Weights of a small mixture-of-experts language model, trained from scratch on English Wikipedia: a sigmoid router.
Below are experts of layer 3 (counted from 0) of a mixture-of-experts language model. Rows are named router (the router's row for the expert), gate (a neuron's input weights, with its number), up (a neuron's input weights, with its number), down (a neuron's output weights, with its number) and show model dimensions 0-223. Each number is 128 + 32 x the weight over its row's rms, rounded and kept within 0 to 255. Numbers have three digits each.
After each expert's rows: "comes before" lists some tokens at least twice as common just after its tokens as in all text; "mostly gets" lists some tokens that are sent to it at least half of the time. This comes from a sample of Wikipedia text that the model never trained on. Tokens count by the router's weight.

# expert 9
router:157053139241130115188111255108138122143135132093111116177066164164084123107086090155163114132166102121124140157161120088156096163117118146170146107089144129086079147142154087062142111194114157134087157087128163135139139170161100123106116096135066085071124120090118131116100152102139151145082065170134083185184078141135182121133081108138137135128125136139145129198176142101127031131142123134140132111163167137129087099126141104055144101103120145099070106156150165149126052135139160116151109138167125098116165136120103142135132119182173117070130119129155118120156111145150127199132124145084140110147128141147150141087115199123131133132109140067107160136131122147128155162104
gate8:113138152109150107108180152078145128116078100183097153149103077136126108205122121115175122121076166096120077118104168133125088084128149138182164160134180132124091124137188127127154127085156122111124077126063109054164139125142101054157163124144105125122023084109094151075096190106132118159086188114117106089127064134109115158124145112181147107159082145131144098119163110152161122118083132162122191130105139157121101143144117095048140145095134143115135073103124148103134133180184143061107055157159210105080080147119126117153076115085139190138106159104090104100153133117172138153113134139163142202146057131157189111101093171153143132137131151122128123146121111110127128125124
up8:120058120160115098124130095153101145106086131102100134152128132100135155134108151097109121151155166131154101126097167125120123129140099134110085150116089091133112171140053104127103097136087117094050086105114107120172070156103117155086146123132130129113158138143106158043166170096180186049156117110160085197109102117089134131143158092121157113147128153151135108222089096130090139151124125111127163124141125186111143067143091172133106177098101144114143156153150088118143133097143225144161124108119166081199112104136192141167134215131099128088107043115125131149139030155110113150121105179113117137139114193154126136126144141125142157108154142069216145088084095121129091117138
down8:141157124109103165122123067104128131090165102098137108164140120124149135146070132135103096153119134149054115128143064130103178126169140122094084219100104154085154110145106183093074192080124188165122140089158125131144115137122141138093152118103113065177144093127144160143080159147105114119176115166117115163139122108050090111121094167125095143132185072074126131118088150114102135133046161122119055114121096080100146108063198150161144155122161135150117142137138123087131086230097122084123111166207094139138124141137147118155131179061141118115136164142088105114125193126109150129178156109090088165129172107150058145174155175119194136165108144101101122113122120118119103115146
comes before: " |", ",", ".", "–", " |\n", ")"
mostly gets: "0", "2", "4", "8", "9", "6"

# expert 3
router:209059060166143092149160209153136206191099138092135105169089124168091122093112136127080124098144142121154110168149084109147177147095105139116081097110180144146110137150148131118148157115118163083072119089110145139144171116111123182086108149109092179163111076146163161114127104125125144158140093133146081188151136068134165090196110069132139135156101120067101136115097140112119108167143168120139123091153189155060181162110130145104130101114125135117102113132119174139140096201173107135166106115158167131102189116155117102148082116204124136144145092131179116191128158131206148084137155143122089131152139125148112149085119113103140111144140128130046128125104109154208116116185
gate7:139136158133123127099083049129114133147096157153185106148131124136125042158099081142095157142111125140152103153097081143170110087123140094120114145154101123121135100158152170146164118145067096101151106121112099173140162108142141112042148113174119184153068147129142136115125119165144116090165147046097080135142119138144137142182190151060107079116169129125121197057139097172176155109172129118105103112080120187117143132082144128178116154117076160088154140116114122080048189094132143088125115176131138168107153106154090100138126081137092155149118095201142128139095179101149105171125182208194103166158162160088176135119102171099091114106148117122093156103163108097099112117114
up7:104103133097154107123068027148097123099107133138173139136156116137154015169121120148111130132117127103139104151117108140164093097121150123119168104178142110110144087141110159152182105128115087153177127143092116167113153143142087110043172093157099221117099153162157124091173144164104110145140148051106113173176136142129149134155175142072086125126154105135080150075110125167140164120122142136111098130098132148100151170084165126128146145147083144105151132127094119091045165045118145075094106154146174202110160097149081094144166098100089135165112077179150098123090166068123108138130180163165057122128150140127141135139105131119058097126165114144077153132148109098084154136143
down7:138097103092100133142044129086096129152146136126162091163152141101085117130081119183099127151122104074107063190160106107143131085100157118150121151129111103136113086151052087080151130133142114164107086084144130117155110135133154149098183128129131095066074122124128116115216167086151114135124114120128115115105156085079158102172160109123095081096131104079103128145117138084110129229103103100175113097136138149099188101135163030115090046120088179123068080123124117104138121113084099100101111074190166138141169077182113126115113115143151137146190181049120101138108130157142144150113167157099116114177133127081136107123141154115121125154164128093091071080141160176131123116123
comes before: " ", " |", "|", "-", "0", "1"
mostly gets: "201", "199", "202", "198", "200", "197"

# expert 16
router:156070054156122142139132193134117165100112145057122172146067150162130095061097108105147151160145178107111126183122127073173160147134111144102148066123141125125077138102087154107146170128100142119048163090095188122103171147082144173108081100132095136118120106111165110121114138090086168157158063113150132118131093095124079146141130187148132111167127103160189160177158124150098062158135118084165164089156104130097093171113104122093126155160115170105088113109137131154135092196151161160171174152122110078104138146128105121135113039160151200062101139151169152129169145131099122142173144116202163176119124109150095142099117114129148143123193185133088118136131122178126120171156
gate3:107150141124134117138138144142029134143125160124138114096108133101123098108141109188143163206159090092152139212112151136149126071101109155136131200116122168097159136179058113181120103168132082162127163105139119112138115148191128138137137123167097092077153108164089123122156143171152069045155148166192107112167084159079146141121161117130100078147113096125102111089161090182138165145156173107115126153161134135118096122127121115130135201097093111101118129085101124068124165144073143188128153181138129125093136079171097139154142134186099136105208216177113134089139086134136167090131182138167138120076123127129145161151141082136093132135155125160098113120154120125045116114072
up3:113139187132134099102075081091165142128142118159170089113185138142128078103104142138102166057124170170099144092111171148131118142092145094098118104158122124115154117127143112085121074093145165117129110128143106156158132060077140140125130083107172109174076148107146119105173181138082129069089183083137111147058152096152133121099091146098159138078133148103124185161174073102211138122111089170133132142114168113097127146142114155107126113109182119115135120174093081160179136126154081065172110083087204150160126202088146109155137175097140094096099110111162118100081134111119110199104102134047160124183060143103168098123116158092143080080113158083131137092096116135100123139116
down3:131125173118198133173126110143087190140147156130097138130124162107162114107123120137109061110173151128125116093167101149129115115102105144184106127135158186121139191153140135174086127115176106117121107153153135127103151136178139150129109162141139068189151060210173126140116147130071133103119114170132145095138146094083121144145106081157129147109190153100082135079107116117089035128172124123061137076117099156132147094111103165142111120113120149076142123151145200117101109078092124086065147120191113172125128103191153115102093131113121126255111102151075109126123157151188152135079128138102186118150103162149110162098168134139103156157096140132109140224111138103111159086092
comes before: "-", "|", "==", "\n", "The", " ("
mostly gets: " |\n", "\n", ".\n\n", ")\n", "==\n", ".\n"

# expert 13
router:157070094125128116156127241103125154101140087092067139117127098116164177100076092090108125128148171151101150104124139106152101133125171182167153073151154140087133154065116118155143149125088126129103155153109234098137124160113134119099114157127114152119119115081144143121054083196134143152133069125162097176159180166085102154170135131108061138153156108142179123172080142069109113118105124060077081063131167109143139173138112114108111072158063069147087172120122119130116112133139135093135101144150080127152133186150099099151133152133149152143118103123144116169177094063115169149117132064099146099098154119142129198112096126118129135121200139171155155115165141150138114159082
gate1:130086081103157177219152140154085137124148153062133165107119097132146092110123100057126128155135183072123132150097082055114125133066080156162178121124156106132088110117107124163147255169107144082084169123206134145171158167133157151163169125159151118141108136148100124139110098126120110128110125095103121142118120130118082130118115137129103110115128154177162162076137122147096122142165178081145072117083105169125111112062179113123125135132104159144133044091169099110086157131143101151163159179109123124099089131127129063113144149096086158090084114095116165137150130149145169115169161097183126162104137072135126157125110118191139183132126165118082126138182113096162175147178
up1:151181169166105081016115120093167121139098137149106064179121183148104149158141153168112131119136078170125143122148160177166116130196166110060069126133102131175129143143135125100121010121141122150144065122051121105119136103109107109098061142090106130110123116124132120123156162103139161146173141127146151102158115105136178167139117104146161137146115124050122092181116132122160121140082083180112201114177112093132145148201086174122143159118141131119143172140098145123178110130094218114147108099126129124113155114132148157148120083164203114162141152176143080099127157098140116143122133162099142098160132170114134116127157155064103090139137113162168141131073124149088078078100
down1:162159151118176109144158122186047178130159157111081093125108138083139112159111075158133060176129114086144095121091139093160122135141125173178079194093149136177156155105087133159124194137157136107143114113163136130111109114130121094140128128137144098181090045175158096155084118088105163098100136162168114132136080124114107161141113120118092140121130138178130178088133100154176103127117107103106173095149160114137091141129073117096116153105106119131132152171123123179048124023100042099088102151134119116067114078147114083085113174161134125134139169160123106140122141132165178078093145162146116140067116152157162162123147099108098177110106112082120124134168099093187199070130
comes before: " of", ",", " and", " in", " to", "\n"
mostly gets: "or", "ation", "ated", "ment", "ers", "us"

# expert 18
router:186041089191121098183166248120128158098121099117118186090094160157096142105080091096149128141118129120078184142110115093135092144114123135146176075137159144103048142134140122097111123138100144141095147162114183099126099196101120100092132134150105135105146123115148151171091128111107148140151054123137097157155172099075069182131081113108061152131131118159134139126119115083108029168130129061089114078167197147112093154072093085109131128150140144086103157142130093161144096128123123125143062139095085093132159123125145145160157125130136176104100096132114149164161103099122144179114166148122101092110102115117135156114119181131136180142191163145094164080162154125099133153147
gate2:129121144162101138089149098098087158110116171135156136133091094149117082100087158129166151041092145111153195098153091134170107097090065162178050172129169076146130173113126153140145165186135203126113121153116141127192127081042058119134082095133161180091100153107101139130088166100132154143125149136112117172109042124122128120181144131143177161110117104097131129096099179094075135124145185111149150108186116139119081100147147129097132152117169151124131133077146138111098192098178195127145112104116144094124138170112132094098175166073152144083077082103137170105139147104148154149147173093145174157089086105117153130060135132116143131121140137096141093096086176096118136114174
up2:138131107109161098163110157145173118142136093117103121130165161101151182149178103110096114205173117146116058154106170131082152159154188102065199083114080178098127097123105103106120090076115059129145141110152120139065133161202207135144171160126085088174145101153151109126160096145132110118136102107135146077144206135147146132075106129115086112150138146146126131161159074168183120109112070143103090139059134126143180143107103129163120091150085107140119125185117111151157069149079063116117137153132122160123108093149118153175062095181104114173168179150127094147099117158109087110104081159127098101170183160133116131197129111125114126120119116166123164162165089166153126149078
down2:158144130156135096180185103154082157125135170107118147108098111128121127128132157163168165137096102112167128110100106101182187138147152143129108110099087075093087088095163219147131113076177137108116161133126118121102120102158120166101147080104095158075143152170035132105142111148113103102170162161139128214145128141177160141107151180195129130174099141085058164145096142103121168084101121109214113141164097179142102112120146163179113121136118198155123108133107105148081125122106188129122127093137064093116162170096108170185116163138174099143129109111121166147165144092205128095074158137111149121161102132113144200139138181099180153143107131134181124100144105098102125081170
comes before: ",", " (", " and", "\n", " in", ".\n\n"
mostly gets: "o", "es", "a", "ia", "em", "als"

# expert 19
router:197070125181155096144150204143128192091102152119148101175080117188129189114124144101072113148102131142098146187129098075114169136068101079107097122110156120128148136141147127107112154087111163102084132087117169159109148146148111131088099117138098134079108107141153154096171166144138156145102074173124089211156175136088149067181077090095151157128105140108107058106072104130152107135142126119132119080147165121080144133156125089082125103147100101110112095120127181148127105145175092093155042075122118150113184126160128115172100087127110149151138090109203120127100190124182148070105157091126086113113133134103104175097112102110134119100091136108074139141127101130210098134172
gate7:245109093168154126140110120137194151158126112071122162130120151112120105127108142099167080150130137162088139110098118132159107131121120195124190100129187137145040143139168096047144119138157154136094099193141114154178093130083115121110135140107129132106061207115084137126078094063144150153060108141148110133076116152143119162142123148154165058131158083100125145175131154122094073165110123173116143033103135164169120130140114116129143073111158143127123181141136160151124099107109163135142154166133145106122127120093078108119118133139143168115073156164089108151153112118196083165096116164191165093133118084137133103111125138103143157080144119117213162152179144101149169094104
up7:109123139109193192089124088151093179101118138123152105130183119139111146162158162163123187132070126111177121173142085129138136102119172134102137124123105208125145229065081147176126088147121135131180174103061129112095107140164196156167110111146119143145149133164124132140117183160114182075166175117099103095147143116111117108108118153115091221142115145162153070132138140100164156097157108090125110152129183110085154092127108178122145134164130118140127122179156115099079161153124104126051168136099075141117172135138198146142182072144119135144110136065152149121120102148057103134197137108140197151166154120135151115129146162148085093171114116145162101116138164166160126136194
down7:115161139148083109114176114149161158107062128121127068124150157178151087137139120161139118105164168123108165132102156141132186142131115000118114149152098224139161127059091183115130132130094122140076080153170087197141063166122113141127139105137098128101163151095117109146124128134068081080100141106155130053143139188153130091129159104089113123139094131085171113074125138152162139163140134171144141118130095152118103193084135123130136143119132137197106144139197131102210106172140148132152140166156165115099119122156168116119087111111139122099127051132181082124143159108165183119107122140081103125080122119087121155157113134155115076104131095101139155086101217100153124121165
comes before: "-", "|", "1", "0", "2", "3"
mostly gets: " ", "-", " |\n", "201", "199", "200"

# expert 10
router:184040133133115144207125198131123116192120156064158105188074142132138106097141114155121124159126144095144107147149116065138101153080146150142135113077154083121157078141142106106147163153164157138082161065188132110154136166131100145149112158108092170081152110100131134142100175091089178165124107165109119147156120105207156140167089177177140137135132159102125098124160152114134107154132108133173150076127157107143157144097147110106127151152109126141107153139176120122185108185149161154187108131133115092083179136122153167101086149193166105077099114108152113116096165177116143130119098141111125089150155129170099132016074117159132133129118134040085173123134050130108176152134
gate7:150128127156095095128189103093121111099045127154145096131195174110124186119170089132105179075101169091143114140141118142136072133135162124103149121129050120168125097140145104155091169151119128192123150115143119130117095131091109102119098126118128145169090131185172079085093129121104182122054137137142146118138069160159125119133164120095119089202090108067094136168132106098136119103141146095117092140123143164137150124115082113149056172154078133219116084104174099091152144120174130117118076108113112129157133111108118174173176162117178140109153108133099116081110133096135152134134118196112087136138131132166127159064106038151117177146144115194178135128126106124088178036092
up7:089125108106127153108134112207103102165170117125123143148117095155151111113129171124130094168161147164142114119143097064153189108076082143128115144156167161058153105154120121072172140132072122109128122103142160139097137116161165189124139119103134096093155106052098122162166152132140084116179163127110107120116156126110108122147100145152118166051139151197177143116105126109119139124122121191112168139131122086105087178141149118169150096097201124076161157146085166075138170122142149161120190127115170098089157152125146074061109125150065083155107132094194143138151123168118126172143118070120115153103134144124153108233157147134137066159119154078063164162099145171174096201135
down7:154125173105158193102205135111135125140174140137090098176133147081153103144180145141175053118128144150157111145130128157156144118057153126168120148135118051075116111228149092176097122131128127176127176158137109150133149129166157128095083113147064156135068091152095138150122142139159190172149151120091164122130124140129126099117110079158122154104123149154155117121044102158115187142155111143121171100036111128192122109129153088118163110106117120140126186109216134115112179126161096147121113091172104124103150127123123128119139125067125151151197134182136153157136096075189174130127120097182110158167203131126112097122152143178100106091094087100122150160100083131159170145148
comes before: " |", ".", "–", "-", ":", ","
mostly gets: "4", "8", "3", "5", "6", "11"